Experts of a small language model: 6 picks a token.
Below are experts of layer 7 (counted from 0) of a mixture-of-experts language model. Rows are named router (the router's row for the expert), up (a neuron's input weights, with its number) and show model dimensions 128-255. Each number is 500 + 50 x the weight over its row's rms, rounded and kept within 0 to 999. Numbers have three digits each.
Before each expert's rows: "mostly gets" lists some tokens that are sent to it at least half of the time. This comes from a sample of Wikipedia text that the model never trained on.

# expert 26
mostly gets: " is", " has", " was", " it", " been", " have"
router:508543491577516360446524515523543489416538499505482483488448529551573526573569584542469401575483494521468477540561520571531489529468467529514440495504499470413429471432484425461424467512579444514559491504537575416442467416553507398491431546539481540430436520546550578492468546508530456559497500488474573440523421408464595498488459509480516461492545530482418561544518506515541439608445
up1:576484511467497491495405504527460563562545578413415524453509434540474489534443477531548506482481451451464476591544517512519523601543476545492432445509490445508399591461518457474445556481456596512459474565451503566387504539458453511569526543512497540486546486419495513483424470501539468495493595426464540622481528523418517500419413529555529506512511492508476530495480496424509556517513
up2:532530562585556453576559524530444458464517449466515511512485519530486547473464486445540492500385550457397500581505461568450489476498480524591447502444549441472402515453414524570470456449537521451409481584520559497536565506395511503420493516462483514545641399526462484545269490475483449657528442545451550423554506536577500643466436486533467507582537532511538469487462497472500459508479
up3:519418474517502487595470537520369561427532539528586491470534478498511499469617541543479502447396372573432526402563524450487508504491482445527438477478587468464443392403544522501519468534499524641400409480531550486566523555485564540558565403451549508521528477559484485558506591527627414580444496452517470456509539461541559564477500456460510434400531513537516531546441452435534484546555
up4:632496506440443517528536523507424542605529450454588563550525469530498539463465441481491512452467425463462591459581504458495414434494555531468448450407473449515551556540501574441484533397458502514552473552372498525613589559533499520479627469461629506442554574524482509498482526495571569539494391495567520493571576434503549442553562466436489509531474522605523512438543479554468493485570
up5:585480612523552474551518485500396519523539592573533408427518480503476496486568469530495485494491434545469527436485555470564487518562453432534549395514324592572425551443505500512600529558491588486526514506557494487455475659525520500440503623469506492402544496527473513457533522525472542386512512421537493411450480505505476584511483463518506507473486516459457458595547518560474484508498
up6:518518460509415464462466485397511540503476418468452486417422505581500525519472485495476476441578480554488451559467522436482471477543521659570532546481492512549559528469416501470520594580530490398433524349477496497520420470536432465479500649547522542526484490532500515486507517477435450543544526518541527418519428511520537422516520496475467626521428466441528436451506501517498494498395
up7:486472453499528459461491427459429525553533422501468548442448541721508458592340544500507592491507460485544494489508498609567495588545529467494461604546439533457492577381519471495484556589530534500484423492540483483512521568499555512546543560532443577539573550443554517451429476471466537493396445514412533484564491456471492475503427507510433472518461418587435539476478496443519533429533
up8:496587408499602516498469448436478504515491541590459489566493442648529484547461539527575573505484452489473467480424486581507433586461431426492463457487538539461404602566485490506476513542569429459530491474448493541462490485509534424583536539495492553514580493442543502471493520536489538505458544465426499679467562491444523538520468498480490447529476436476558545389600431459409502480506
up9:512572505512451498513482530442508590541481376456596478450479501510524462579432494517530555543494459573576488581443505454473559645452535563523530480519507647435614437490476494470406707381527519502551534390491531493501482491449514483461470563457480549631488500541528633497480505470448441556573432422440508469524512482530553425541423537569546543471450413501455511439537503530567448499470
up10:481446516478561520467514422511535537525521524538580518581442540429500476469509458546530537467434427531464423560504221488383460532467477451513443417424544519541517445535452455474644533492528472468543513529468508507553394578515463495468495478480470632476475527774533434455533548546609502501506518446523479409462534508489433551540498513460528511579462509491535475507514519609473505561562
up11:586456508511527517542482451469492435468492606564476465367538457490519545508599460586549542473503490558462486553483531554576490516472395486450566496532527482667474402529493508475539482541535493557594563481405510473429425527487479499518527466492514511455465612566466464493590564497467549457504455485492465491493452523514534488528475501410537556454525572481574460496520534415452491488524
up12:505422493538484577448435443589520499484531594475467467428536524521531418492457511557542500476491528667483507513446487531397517588418446543514408499487539514550411466481449493425515616560531426496514459464527519456398482480485517446454494596520483507472545433571451527418560457520552483469523604459422524502500573471521550516501480469585500493478452495387475587494507528595398446541427
up13:526524579477452494489568530518381566534525457492637485571466385549508595544547411530511531519461417580431484521494462505520416540542583449515571381472527566496586402495553532484466499400500564455587471495483556513485481566428536543463534445455494486433575459603473515510619624440603448552438489402555491436472510480506543465477437546572527439510527549496528457399496477550561499568562
up14:476508429500580549422468516482460506563510505476547568458453506433486582498537552604447439494503482485491500528585447468479466519524525476443567479488429499536443368499474541438531505455502559529469440597350604484500530548516479484613547511632500468509523536528502450551541554578446591483417458429477448554480498512473467500540495444445559542530585607473445425470480554580504577492490
up15:530547633504611545496515527458449495495495558556583500481453501446470547511470387524515497529564516622475548545506532588518446507410496507453545417538497484419574452479537447488521505526529535681519512571472550469509541549528480437620401401477551506521535515592567496561577573441451484487514492578581478500529485445431488537547465488481550460530489596516527467474548549488517502483496
up16:481557450477279500472507499453518562541474442450545460611551541494562526471435550461502537514452453498512527541500526438482487444416502425523545559516448538424528499517521490479523481490493513509527541488471498480499516516530514533539519605562443502431477558491506524480581500506475454573520385511489495470514521450463620458518537464405573457546480545503462454530553484538446475548515
up17:548577478469519425459637565481503506529524405547570434461476596599540446648508475494498513500527445513507450515451575508487508521593559483606453463483483542556455516541529523490411539614450523492494577439452493499500491501506427530419545545494498515576430464474489506501471553505448429491483412527412566526544455480543471494481448534551339470536551539464410497519408470469615455497544
up18:536539395411586495428575503520446554580587528409464514364487473494445497587641529571407537498434501555492470502552488466523483463572577526406504525489482576539445484430419565486458432558493513467421457526465502499386543518522616484527586584516592505461483562495435482536555604501521481456601420474565551443550479511468415525496460498478520569529570537451400484472411513565577565547577
up19:408505632443449492489524483492474433519476443489557426492516461580433556576470468460528508522527401472563498420479590579502498538489480390553529494573553516487524522533546452463501506572392461509539573476543457459496427432470569470465505590423551490514547462513498554456494469518491558480458494488483492484487489512406508556536557504590477463466426492503532531492498577477488495466462
up20:498519461580486462593506460560567524507499493515594454518473458440522386422454637529549584517539468438417447487580594519523551480527505423507498558527522543505568496500461506545447477499519475551491542492524472525549460539560494520515527490482623504566503443464569517478436480445501504505458485480514487376535469447496525564497495520477497570431540505662579458465597427499483531439492
up21:521502503495376473511460593459496526568515398526431497446488542528475464478522492540408484492569487533450460440576531443497426484611563558524483603388522486593525473507537548454496513633543452366485536478496572502483460550557496502477491519458502466440430538441474536457484535531476445474577484594572535496543574478549431541394441498413469503499496418458493467541447453492566508452369
up22:474493439601579489490426503480455507529586430444492538430418550500473460447533597612506473490515557487552466590568544484487488441501528526447547531472478545544449514455470477442516532472508542478447415577383515500493548606581554455585576548637574522471492482540535459496453603584489578420423558447429500572478498520514502412520491484427544522512578555468433404448453491516536523449465
up23:459555512429516546456488474467488493506467535553510457449606570567444615481458587429542520552544533497539532561475509570432565529402456581431501485518502534493468500510429425440541552516535482555446541465484496535534457446496472445526491516465509434518507566520432489484440494540436537474530555497458429530449458484506549569521676464479517539373460474485587501489601516475426476487405
up24:347484417537454525505555520490588491519464482537383563558461468533543451486532520513448564547544381504484469433510424464546504477555506433502479452501552472453472545524467428540521473493594514482532506497532485505591518491634493473516514477555524486517543519404523524532426511603430375523492468513486522517481507501476481541444578539404504534509525556562543464484474429565608529515544
up25:449425553502643529470526396484532440458463469622512516409580507531462529473501544535499536520566513448462495458571568476537456517503533484406495516484531468580540444459501488600562469563594473527519573540571544539535426557487517468605540423499559505504536621513493476508429543508540552448512467509551509532454462542448463524437510531519369407599542434489556520474460573362574491421480
up26:513556572493516503424472538395477500555440451532479412397511521610450620524434553486483489582554534524495504516528545531440511567372364512485527489505501552419617543502537512478576547511513490510503542465556536550654454467474479475513488607501522496487555487525472550499487534498428528536516536496459483537543520497500560541570562492520511495501469393463508515479594499524416500461410
up27:524441410430497531439564436487430544577574509501483474550399508539498449526557512545473473513478486469463453525529515441486419453546613432408505427484495497507519500463490563393448500449470501468444533635474484539423531474490531592440499509503468543546517546545518505498550470524616541525494495499522508443555489529513444508488520561568540538590538467506389487517475485533516441530602
up28:443515455476557479551453570547556524488432502433456495473512477428469488515469541525493432517507511462472500716462495539524578519446432544499463494589533522441519503557410426450389501449531426477445479532478458574463529440510453496507417550505453492481482520439591503459522488557474571474648508416496518572400429510394539508508548465502473529467499529457398451485542583567478484449434
up29:524460419550581552507603530530467519554529493489505575474411432433503544444490509474459569472527502508488497581518460474511426550542492483494505368502527536562503486459470465426457532387565581437471472590462494523529432586497566606547534486517336525476611457511520518455528476515526632568518556401514518523486496535446524520556517593481536504529559553517498339478507502521485481505540
up30:602537511556569455461488581505498526513585459486565553456362553470471524593458462464493550460476498466467506515476537544499523497565504529477346425567484548506423527563595444421422516530420599572408593510471480500459551484513545483611560493474601445466497544507499518493536518512492455467650501470539584477459470480458493461394506426446488439483553536560422509525508468528546528508489
up31:470551482472477458507587504538423569532551463549465456539551553597467438548495473509507549525497495404568539450421417460466477446475547447495499515425512521458577503476484488481413527438511502465525428480538506452444509436426510538395562518431442509508549498511520541519408450499567481496485536498534527516502496455486609436378537566508526471574533483515458536380540525530539547688460
up32:517492378560485519469482477518464509421504449554455537510498501494491396545497596548410517512457436481449488446501405417496575485443530496470400423546516503463454453508554561555441443427540481442492405434526516517504522532520495519586510494634519494489548537572523533566528486520416405587538389479519497488542485429517541663518473466437498502518545520518532528472481500546543542531501
up33:526550435523626497458482454534538459514517506592440470518508539510473477546494548516568573503487586497479541548483487476487541480473434414395476526492546511432554505497494465490569496368494477472413437537415463495417494522440476502614476521572470526431458557503490511408377446568470343529499556481454477573447541571638520525553624536387453465495557498484516527545503579542441448451524
up34:555586587503476495563512500423536484400500371569539471539560523562456558538462482483541525505480440472495546605533522528415457634497538509455419469475555606486426510485470493460442509506493481530533522421536451615566525509566514423447470492413509505464459516571501591499464434431550530510545472471535526431587510458426481580467462484482517443480382496532510527458551388517481423430468
up35:516506481483410516439565622440519517526487549536442505445534477404477498512524513525412526477510539598524486529544464546552470508494521486497557516529463470479470411510481488545453461610445467523553551428337556403481461401544513571494557501530516514547515586403472489515533548538495425507516453506527551568558462467524547543461478526468451496544454514457527456540468477468536520473529

# expert 7
mostly gets: " inter", " any", " w", " f", " sh", " some"
router:527426396535449539521592562551442519480570472486528489558540500400502373595492567496440489577496552515458512406520467517538465461558484403508439553476504543461508569464388584532448476592579499439510469586494529528520490519523520619522523511550471602472525441495450503481495472554533448497450459528476489529537462504509581431390535515512492491547538476446507510446525526475512533527575
up3:586491484490490484532495529548448459556494368491596502531503497497482482511453494434510491538457438473389570501504442427429529522514462540425432526473476486508471447510471404459479524473466519480520497521500496530490546505538362499527496495558504512475502457445431463514437412532553576495549515525501558479607482547386512505536525414457475414554525448458474532484586435516478501448460
up4:572500498461501471477504500517445473523428507499683363458536487503597437440454552445381545507542634435490561459518458567466424521488499405570481502423530503487462529501581557549568408442500521536490547508476502421495496532446483494522509528560467518395512536466461426437390432512544442530489428446542520535518556338554455526462555481460499506507517526514537526494556590558600504496526
up5:425537498479401499547493418477546497494532525544472530547447500591512443517493497498497523535465406438518539511464445570533452490532456561516472522561499589494499566509478437506574575493462482375528475460483455423507451455475562464440397532457381503538502516470554533535531477589544505485456634602526503460541451460463434549536559533542457490559516497475464487425492427473473568542523
up6:474494462569507508602462503543572440531555478561547458517479534501482504537522422534576329556408392528456471474499486482538507472490555500519502472607549576446476475459401531461513457524502422456439471562573567557446483432576548494517516544498396520513486525507545505536489500549596549526560530482453477498477504464586485519475465522516493568543555542546462500524441518467583585505548
up7:523557445468481510525507619502474515556478460467464558489403584537487406606480558541485422398474565485554604578522504535425368490508534501462514497542504507456381455494510523480560496416465432456437493502556419497460517425470507507548447556494515483348491489583473481585470546474468433500466541455498567448542459495484504588482567391534452475491495513462471496368490584499531531525560
up8:495528571508497513433518455502470461491523531495535489495589480482506523440570542519434520508489522524422511498596495523575494480493596503437514472491524481585451493540489547487590412512523499517534462502463617452511489427486470488553546491504514467487531589418476536550477559465524497587494429418511559454545479426485464553436508509450535424504525571573562473580534463486599490430549
up9:578482495521490531440499479454494496470496469410572439513560491486557442689412500515521519525471481492480569515461604526490463463453510521461480588515518558476563463471590535524493604483525501459478550523417467475459507415528513492548567545506525462505453543517444505445476557494553511540576437525468534477549495484465576492531557482660488495486532460521509521452482679436451541549677
up10:536522494460512539540552445520494481436515466499391485464469543573589520488589542519532484488465495450402495516464533441500507502514373603404509497514561549510560519587506468499507556568458472506479496447458479429523498453466547487474573557534440488581531532470547598429513458583516481494651498523473503507530514552396500522510535483453456510420514475574570478483457440533426497475471
up11:468512491476521522524535466475459483444479468574499446539455482479412537535607507450521553457519497497486455473502457516495487534423434484504537503348550520517524548446537495476510546508537523506430522482510554542552546525407565500496495479506456529528530480473578461498500474512496494529524502511511564496496517444501547590516594500476454472506457511497505523469466482507490453568535
up12:533465514470460512490499474532528582523528438517475478501482442564512468481558411555464484580396391512576515490531418550550530552593482502511517449550501453502458454468517521547514446533546521458543513495485527490305418560474465508525485552446417490479480441529487542532506560501554593445473455569514458490491420516530475487476389537481568498645522509537456532621423563416561506535463
up13:539424502528545469610530496499477401518506450559471468544509411494471530537553398517583498462445432490422514495519558532484496467533526501439483488438551546532406496427505539513490526502459447434517491510489549433476503435546504512457507444569456520485538496571455465475528543540529456557515469500455546418503469504507503500427502550470485441655497529546584476491514459351443597670530
up14:471505623453642429524501550416474536500498472549578494434592380509496436551458412555575599500473503580529484474479526522537547547487631419512508509439439421576492496450510468575432523487504585464529545441525442507456395497544525554534532474460504523419448521474531575503510523455526480589455465493518518471444567468442525553597381497416470454459465484463465466434420482502398535529540
up15:541449422510474514546510483412477588527463406442509536519506479584474441406454434559406552487401462473521433517521380461537494566512516476468481415504536462492497514426491495529461457536509423414490490515446522517397466594472534529454496544445411493476540510515484587489499513501504581541609394483589517431457489503546521520503433524455412494357437459548530586563458533451456417434583
up16:472544471523561553577548522533497512495499430503525536505477392446510532480531494496492568480475431525534496499462570557498498489475462499510367523480427423512398464569474548498484443385529588509433439448494470608521556404497631541522477431450533483514563504452473427474460479522446355461463538443513543468520390483434452502476484446418375465487473521513511484458442527464477369548596
up17:568511506455478461443487293464509492390513479569514496513440537546495492514574460553533473578505466551553516565431546477484461569415438465505488491529446457433440488494524510503582548538467465474505525499591502509531471202418461473534464440533468544512548531477484515491444488556528374449472506532496515509516451420549424519511487507568425549467528489435505498469446515502532472568535
up18:551501532512486598492524439495424532530546562447573464578413489527534460551530491490493488518505463443523417453513570428496560539503484509458521511507462577482538494375611522486512495568554416483560531504461578539451513491491485521427568466534526556526530481484544506473577503325600622560437428459558497493517483433445488364522537622527570488604530491490444584478567547428446610524430
up19:568445565570557483517465520512525539524477504543532467459593431499468497563480443533564509450520500460462494523470428543539508555531485491556541566455454534544537505534497482515513545522456625481547480474498533488467399479502516514440539469464480523481459501528450508465600560518483462564431541472534318515503533562463431445521438456481522513472482570352593502540522596547447501567468
up20:520477494570438491485539354441506578590526579504471462486508530485474501566519523527511473514412459482640473483518469517414417507440557443412537463524483422409445506522502562464489479463485439496510404515483502446510500567572453559538476432522526494456427554576577431491545381460518512578468464494492553486499436496517563537426423479531525409496516570547506527465460555370502582432578
up21:417446469544475532439495448479514482456588539423492476542391393407546486464508446527481504456513488550606522450509558471460489427447508516528525541540527635519634555484518483447443532558500501443504500442511438460510639415479468499563558475533501515531499504498519481505515570537564475455405442504506585498557447483446486463498476510558556555655529511479457443447527449569419605471406
up22:537486510567461456499493504494550484546456461444541528464586516456491407561390562509487503534534544559499548496464561396469513535477480526482460511514408474408552535493458503485484465483497529537444537476489477484378511466566498526505503537508471525458452465420577555499524433547498524564478570529508302488460651535437445490544500467431520417463538481468374506568609486455492507389518
up23:522536502431498467464555522470491505493533470477543555494510459521423522561530541543477504499477507526443598573500410505526513517571509531454403536455594533493570481424461503447274521533438526485461535497521478512466438364446576529549539539527494505606454525497446487531552540441551476535530451487520610474616461462451498529477630491469468408574492467421420525377557484555470478573429
up24:570494499450392503429478501391404508507544447412552485589468480577466501578457526504455490483470479498441564613533546507483468551468484512427467541472562560476590517503513490503495637478497437476419472566524452403440596481503579525498532579559498472480482510574441557473606597439545448537509421529492489362582541458394606473431533467571538427490542470465483484376471500582441452526510
up25:498524527543502633452524482464424498447482512423483530591529430550500510520490479512451539548476542519563514520569506531433407521389420475388519440480521542425575486539514506481543483515501455601496442536459436474506508524618524509492546478473519487483514541625591573466504500511507501596535511540473485473469554531508571528487559564541519274459424494562595502514505519520360505448564
up26:460490456479515401479524464585478556472474452521571498532556456511531462498282498530536526508532590408504487480590595546445499535510531398513496521390509493512546535474546469542480499537510386539493561568523494486466542473483465461505549474598448497421576511550434517492516460444527513514492443510515428531476491604510486475484526512486556428575661552475514478489493509450418584513556
up27:392544481545583435545540412430561537426573586465495471601526385541664474442442515517455520562541446462483496429492507524482424506434514472525476542553518554501496455474549564421554480471563557509502525481445517518476546496570501449560508510428528481491439527565574496406540474455577634505491550483548490458482538416537459521424357602493646531506542438468479523555518559473528505465456
up28:470505490483567539544580512511512523451556514633483526463484529604472500540539460487486546499622498528535477517563585496490544426438484459362481434510428449555530505384520485502423499492543444570384522483516513576482544528568467447624568499546512508552522613526506517453479518508474551536570441473504544458506470506457566529532598533514482444470485482489546517436395498454453505530510
up29:500499427475503443529557547550591458554530492453557478618451512548566555465528488523560527447408356563439587508523515446530516488509484497385418469514520531534619453514420558413477500448468529510540523512476530516505512441410513485465583584455507491545477497561546498448537479578564513434580480442538534442519509560527521451557500517437519393441551545562375505506433567564494484509551
up30:497447446523566522477443454535504516449524499481582510454488463490544447506473556464356591426464515453519540423511570451523539514518408500477493472483499572535536449428538443392529459532555503461554584485504519474547527611547499523425541425524568529485492499516483446470475564539557490435499486444471451488421504526490523474423500563496513468567569523520603534474455510496446570485490
up31:540430483495430527487505533399472448512541436447443488532488493459463463428434456431411486585471439506513565481493525502517420504576519523478542526538567552506538500482487470480442519522505512456469473651426487379468566369533504504520589471492419521566530455467452488513528496592533426371493577581541489503615523512420503518516502551511542521552534419520449445511535435522624512515465
up32:529494605572485501525467530492481498474483529420462477502533501575473458504447498513532547545564588422478466544546423504497527462460557446522521454493610449437542546489578466530475653576507490503447445548561542518503534431574563530476552541410396460571532487485447535500581425488578450497638451582410564462479560538503479492511544543568516436541447502435520509405499455476505513543547
up33:453532569549514489429511549519508463432466516547509487477512543570413432479477534479413496525560574446503442509439378504497518479471499454626494513532546545494448534517494563519639514465553483486394468479580522491528552513520570473506461594482485545452501491491525417496459522415424476582590432478459617482432516534493447498516509473521538527442439474441613517498469616667546524509501
up34:460568498696464504457466482525563509475489667460414437488569527542531513485513499431507495563538623561481530525437510507466475478538453536510459402504451535476456560553465482543559627496503501509521553439440459503494463475407493430492451524477512456576407465535572519515538490594403490504515553553461364552477494518492458471554543495498467519492437491497565503514526543478458470558620
up35:491494499412534507512521521502535520533519480527482472539448518506540514522633544510517438502546514579535556571474452450544486577494490506486485508506510512479521497519425491380496543549564512536480510493481502551499546540546536452506424589579550523555451479565571372424564531497492491390509531465439512443555491589435450450495550427497619489502443506515526486520501617519542414498411
up36:523551490490542468452472563444456552527535434590534491482443516528493469504605523573523535450493429509423521552470449530583531537574463484536514489473463564471538460336500515446417494508482407532575552551528529495539421531477494463480550450530516575536473456646548433540514559541493515410409556394580620455620491523474415488550496527449509398525596586460489499482481564428581460508450
up37:498479571491534539535468554488411440453510389497487526467552536487439482525521495516531531559488527484492515494472541470513474519453485486524552604479474491475414534501579539489510481506503625558503463512483488583542478476454494536489479467462526516500570485520483434500419501543437375490537524444486479449602763498445466435490484448476512425489429520506559483546511480454521548574515

# expert 49
mostly gets: " States", " York", " China", " government", " University", " France"
router:510552543441456385517543449500518544526448539523472477429524519577477573468527607496423504493485517477473605528479544566549463544437526476443486496685502544430461498517484429500374567470522450513560554457519470453425431536502499434494408503530497523437573487510507495439455550523475485480487496514542511483493450450453528513543483572556547493464476447474518552536485448442485473473478
up4:494497397574516508521571526450538527626496502534469518541481482535512459568429480473566464467567465473417567481502544420445483472447442489506480416533543522488518429414549376465485537503619452506426439417459510472463562516584483403521487552564503380518568457495546559462550529454487589515574530464453506514429475506481571510577603523559579443553502626547573427430635472512445559494506
up5:554500553445444530478495491442487570456492551421493476508455439509548506551603474504431461567512521512471532518420507500599427536522452572536388551477502548516540517429487430486522500521476543484543597409495536469461464527396543540439512590569510529545485548504478523491515531584523517611462485480436506480520490473390537561504544516507513527463464460458518528488552508474439491580434
up6:473458545544518536516538552523611455535502524471444499475477427472494539490496458498612451534589597521432481524401637420536497457500501472468459467475506533504576485458439407557514415492516451523453489430597585486532518469572528364545498594557491566493521471525531462503519513492455519473606528427398553433434480532451554528503586504484545461547482496554479525383546488530473550568448
up7:506501491474486443490501460422458545484492509476506537526489489510447531448524482445502506603480512481573461515521332526541484477530516625494590496493502499523572537579496519420469550500463504444424471586503483502569480527424491509504502607416501498509489376506547596501506494510436472465476492549544480525544545438589466370505530501545607512385575474442553530470490526499406500385487
up8:576586505440504455490551545441452448622482419445420533464456523533487482537452481541530502533434520497426474451450521501501444536529466466588446524523439573505407531423437478437485480594467450495463555444535545562473507562468514429578528552523524521552573576535521507512409604512519525439520474480540493466444476540461481571525417497479374544397492448442476535503496483432519466437525
up9:482473447480458497498466509518510482609501489439479499448538587501584486557568601602475544478508515651509535510453542497527474494450401458551577515463514455513490594483485517520495451521541557386445499503478488421524474520512529558599534629476484564465494533457501464525523430532451412477521549542426475525463425413548492534444477439424519461565451452391469539551455470461584516452494
up10:523525629480496475553555542506492509417428551541578485471498470457453531432530469459486505547477487514449572545572546530537517487483483621477457425535520475475437485510466524545500583482442585512572614454565537609525503579484454407444458542484533488511468476474378480515423597521402433375460485512514509462592416471496554570550398528479530530448399568498607491393554509467494459613494
up11:383536519484515488477525525415434518550485541494455561468539510559425512500482493493557577576428555572510450459446496536444512504480395463365495493486537477478558452568514622468451504557474444523516495473529560511546518528559455514482498431411536508546466573479474477555450503398555491465495500519516455628454507490558576463445508548472429518555366445431478590670498463506460503439524
up12:456507514491559581533485458396487530590539421507549497554521595569592538495462384480493531529530482578529498571459514544507464410492515532563505505485497486520437532415554491595581523521481480476468563409527511461568505455553489534489485522495568432527470583478523482605422489493450486538398524482438556449468413440508429483553464492477482520529423514499572579433554479460523441510412
up13:512413450526520446390469440400523389521459466488492565460496529527544548556603577491451403526412448435489462439400445484355461445480527501563477513544440503513479467531487578539467451610488531307479522462484526489522483396480590542493602462526455506465511535490518432505542526517468541524489455469492503539545500495527493450537452550410541521557494430425477561535412558462545531467537
up14:512471427546496542437501471474447477559424503380497507487528576494543472549452554404517463496487655553504513519498420457396494523437501497479549499523532527498492514559526596380402522502524508465459530489506524603511562478503485477505549639531442481473494441574437541441513542452472528545560521416430428601495587479452504560496455413483625493559485526431495475599493543552469522494499
up15:551493429488527478522471484509509417517528567458545450517468495492504517550453501577515474486488429588562561536494545458531471514409507395484512424507529540483537449467531527450347455469530512520543439526530399395352520485494581574510503503525525496521532518560540477503567492506539573568461490425536430425510472507483591418513455550626611492475548520417422525479468585507603472524522
up16:442435566522535489550471475548494482573454510500465445465567525448674568451567535530567428453529473570485550536480513496473490519453545474533554468517460490559429519498535527459498538520512512510455476462467531499485504569581541533560554508524569459496506543454546415503496517453403452504379477422497515534425459443511514498502492469606651497448469512440474548548574529461584570579447
up17:593489417445500535447522551476448550516551474519351527504446485476545484526393455494577475519518548477508448538504544506508436556488503528446574553456516552480434438507444430468399457475550435542441525468513417521525477472517427517466565441502556502557520537479512496411480501503499469556462401480537562530586566548383455505489452422539461506543580519617385451512480438518454413513543
up18:467448480494513471533502464585486434523552452524543497428492576518613492460479544484462432488426482480442445406481535461500471372472532468512510498520520564541494505460486369501521436567485484496489431505519492491480460446489581582443488509469496515587473476490590421420404494505475492562474565515493479489445418520486529459473588600433463540484484489405447553541446498474526535472484
up19:503427430460514421520524469506466499511602541504548461564515451475533555551464540543532507529453400572586552409575565522547443526514461408523507466443523482515486477574514516463501442587527458500529379546421379442405503575468497522560501469465500601522500523563436458482473467540477492409372587495576446480519476561454583445526488619571547517486484553504477471543406559501546435468594
up20:502462519507409489470481513492506578480449523473437546469507401486551525421635464505509392512532508443514505563357499443507490541518522495585573537451497489493483577489512472601508533465456592552531606454603520578470494557573554516409538500539463450525533528447511506517520532544487536514514442540549517498484503462418477563530527472566451550524504472524516510426618468491462514501423
up21:439422529512503477502336484553492530505526521462485462503507403493558460546378526491494503459454587538526499506526542531560477587442474391520483416492477466439496534544501483474512499438532452442486492515490474357465541432479498515507534474530486588586628471450575507389431504530443461502462515508439470435487525541371515450427446521466450533493518524482325456549514496518476482464528
up22:512554613537457459479462444475467400486439517346388577522479520502509432498523507452485549508427430469479503441488517496524529466549525473520457555517472496512520525532484583468503505504540506536467428427532490468540513465554425531499517414522493487514520461503518615590586470473509540508542453493476517465485494518524399488469503523520521536524501547534521518594528457504577515373515
up23:385459495478537569552500378476448502490531474474492550534470417518528463474574445550548508470581471509510569469564463533527475483518454423522456559491489579501579553449546545536517530516501521497435481520496502503544565482573466460406462508560456567483507541575551487454520476487510541408514535518550494507534490540454415537466479515513534515508435526505531509488574499499465517403407
up24:555498523479541537509465514556531472422538540619522450457480509537495477446501514521491512548476487487458477521517479444498576504430447522395477427561542494456498569440522433420476480518587508564657501494507571499478464596482454451506560421546545444529571504421507434516499512499484511445586530516528472522464478362571532506555423489560514535407563506483411493558437501490451489533534
up25:580519399538449566458535524335435588618479482502579520601512511499522452551420521521445572508488478502498466491550505505387479518470451480413556451460501522468584509575559607519497537486536546475400431500451541517500562513515485460615540546492470465482512537571500499404551537431480516530511500457432474525523553522476590466494552518475501399571416471428511564433476549512481427464521
up26:472472445463503514482492511561502452513487476618453433493575510436549514514525532452494451449528546566468558540406450476514463417473440573435504493583510443530424519547506547473503511528548542509503451501390542414473551512527532431504474501604495488405505584556421384406562491528471476537469538480338461637513454527534622524504626506429556399471375529404579477624511545501418530534495
up27:462478509524514494486549441484540528440635493550578487556557501473563485498510522436475496549544578479466459429523447434504426387528528622524492549502412439577492530492526401530566520598543470448522561481521572469625464555407467562464486483480519549527485459501455494481532529519484444493507485451508517445634494498540394494489579613472571475473487532552562523498498445461445552540532
up28:485495518504479513517465481433507605447465429549530493466558539531418563381385484501497553618521538516508495620480447513442563474431420503441467493475517463527476541603538461484521547472497595489496568463517499601535503499567401534486445418429511501428499615475457497554391419573411354507554458543529466502505535424543435629489472487451472552480384496514570551503489474540422517479496
up29:568460477484486432468418493437457431551482482448515499483519636529474616511484503628479528430381484513475473512468520458559499561547498518528518568535527510555534458457531515467473434573494543500481482424368518438348508486440511545550530524515544505508516567503443511521608481510482491566559426480479557553430495579507527459538446434493566506475497402452428470581434553506549503651542
up30:506425484496508510445394486541516504563527512500430520486440392491589492508512446512426475533545458458539499538325502511531522477555510522385590557438505492561483556587466593541423509505561475560517542514507521498460503561415445424551514595516527476510498470573427540471589520502408512437511510498451449513430488510413420486444506461543509478465569539508500445479508591500521552492482
up31:462508466489519543483529450502550538444543477619465522583482464461451440502383471480466556433487510567485496549518477434568496446526579562366449507547557525470538597530546501555489549536559551492506543509540536263472568408569509443527527463543531546484539388549485483448579544511514509490443521479468499684533491545453460385579562501464586490549508490486538503624543527516384527519500
up32:526475526488531429517455509562501472494507441627529468476511529491504588488664518511515448461447436509400480523494492512364529560499425481478509561482556484503477484508527461397512537449448528515570512510563544452543430472412444581456601284447500447542524518386526411420375412550495392559461535484320524552532493507503542515510536489518497424403530461474451521577425470420429482560442
up33:439520455484566520492461478525551471451514467603552330548551489498473556456386434452580497543514459529535509542447505481538422505530471512393540491538511506461664467468501448527551540501558504487563494428498490496454468459570486383530397510488515458426499476521539449533560556445503494563546559432496475484539396436496601488520492532507543558496438548527534491387500506528488507477476
up34:443465454461463477501486507477518539600457507438445528508525452484632525449468554492506441538493500564492506545461526514474506537514553536447531453471475492527397519492481519463467536569506499497489528478594552510436447478643614464489519469504464402483582553456577511456526533474451604540510461410489516493443483479445554483424512450617427509478531486589417510507584456466418532492495
up35:490504505481491526513531471512575463533497528496444495439409492485454443489524546580492613427523479561448407511473566509533486484572457456444539579491469518556522493460454527509516421455498424573473437512531609494455485540455501462638542493501518662484468514535474421523512456572519539481547515487513495446364565510496463573535503547520463537438501504450462500444434579504463624511567
up36:440546461482505498507561468540487425525509526505572500522553560525522506581485479552518575440463419495569549502477599506460482491410423436503512433521526540461566492456539523539545424489493550549532505482488498403362487479479613542491546481452523526587545617517611476506584514458579431498488498415494427505522451439480550457466492463550471324468467470465503571393484425420512543464532
up37:480472451432523499477538460501442576513502487454460518463593464531587500482477491526454506464539461517566520448523504489456380451478551447495561434491461511511475487461460552456460446577530578501453365497465412488487480486497414572540516508419456530477550563555489492493528558319558474473524535478548485486502559529508540514428521456553557541482481504474536508521431477515619451459589
up38:537445519476426482502508542332459544596483560495517571479398541505462498426437548615526472351412427472566487506486488491498494506496638453460516550476450523481591489434533561521523567494500548507462492454517466531510452557554555505501488511580470498501499354546571485485459583470468528500452480499617521439516568480498477483518495506513519485527458522518489537436571504553571507455528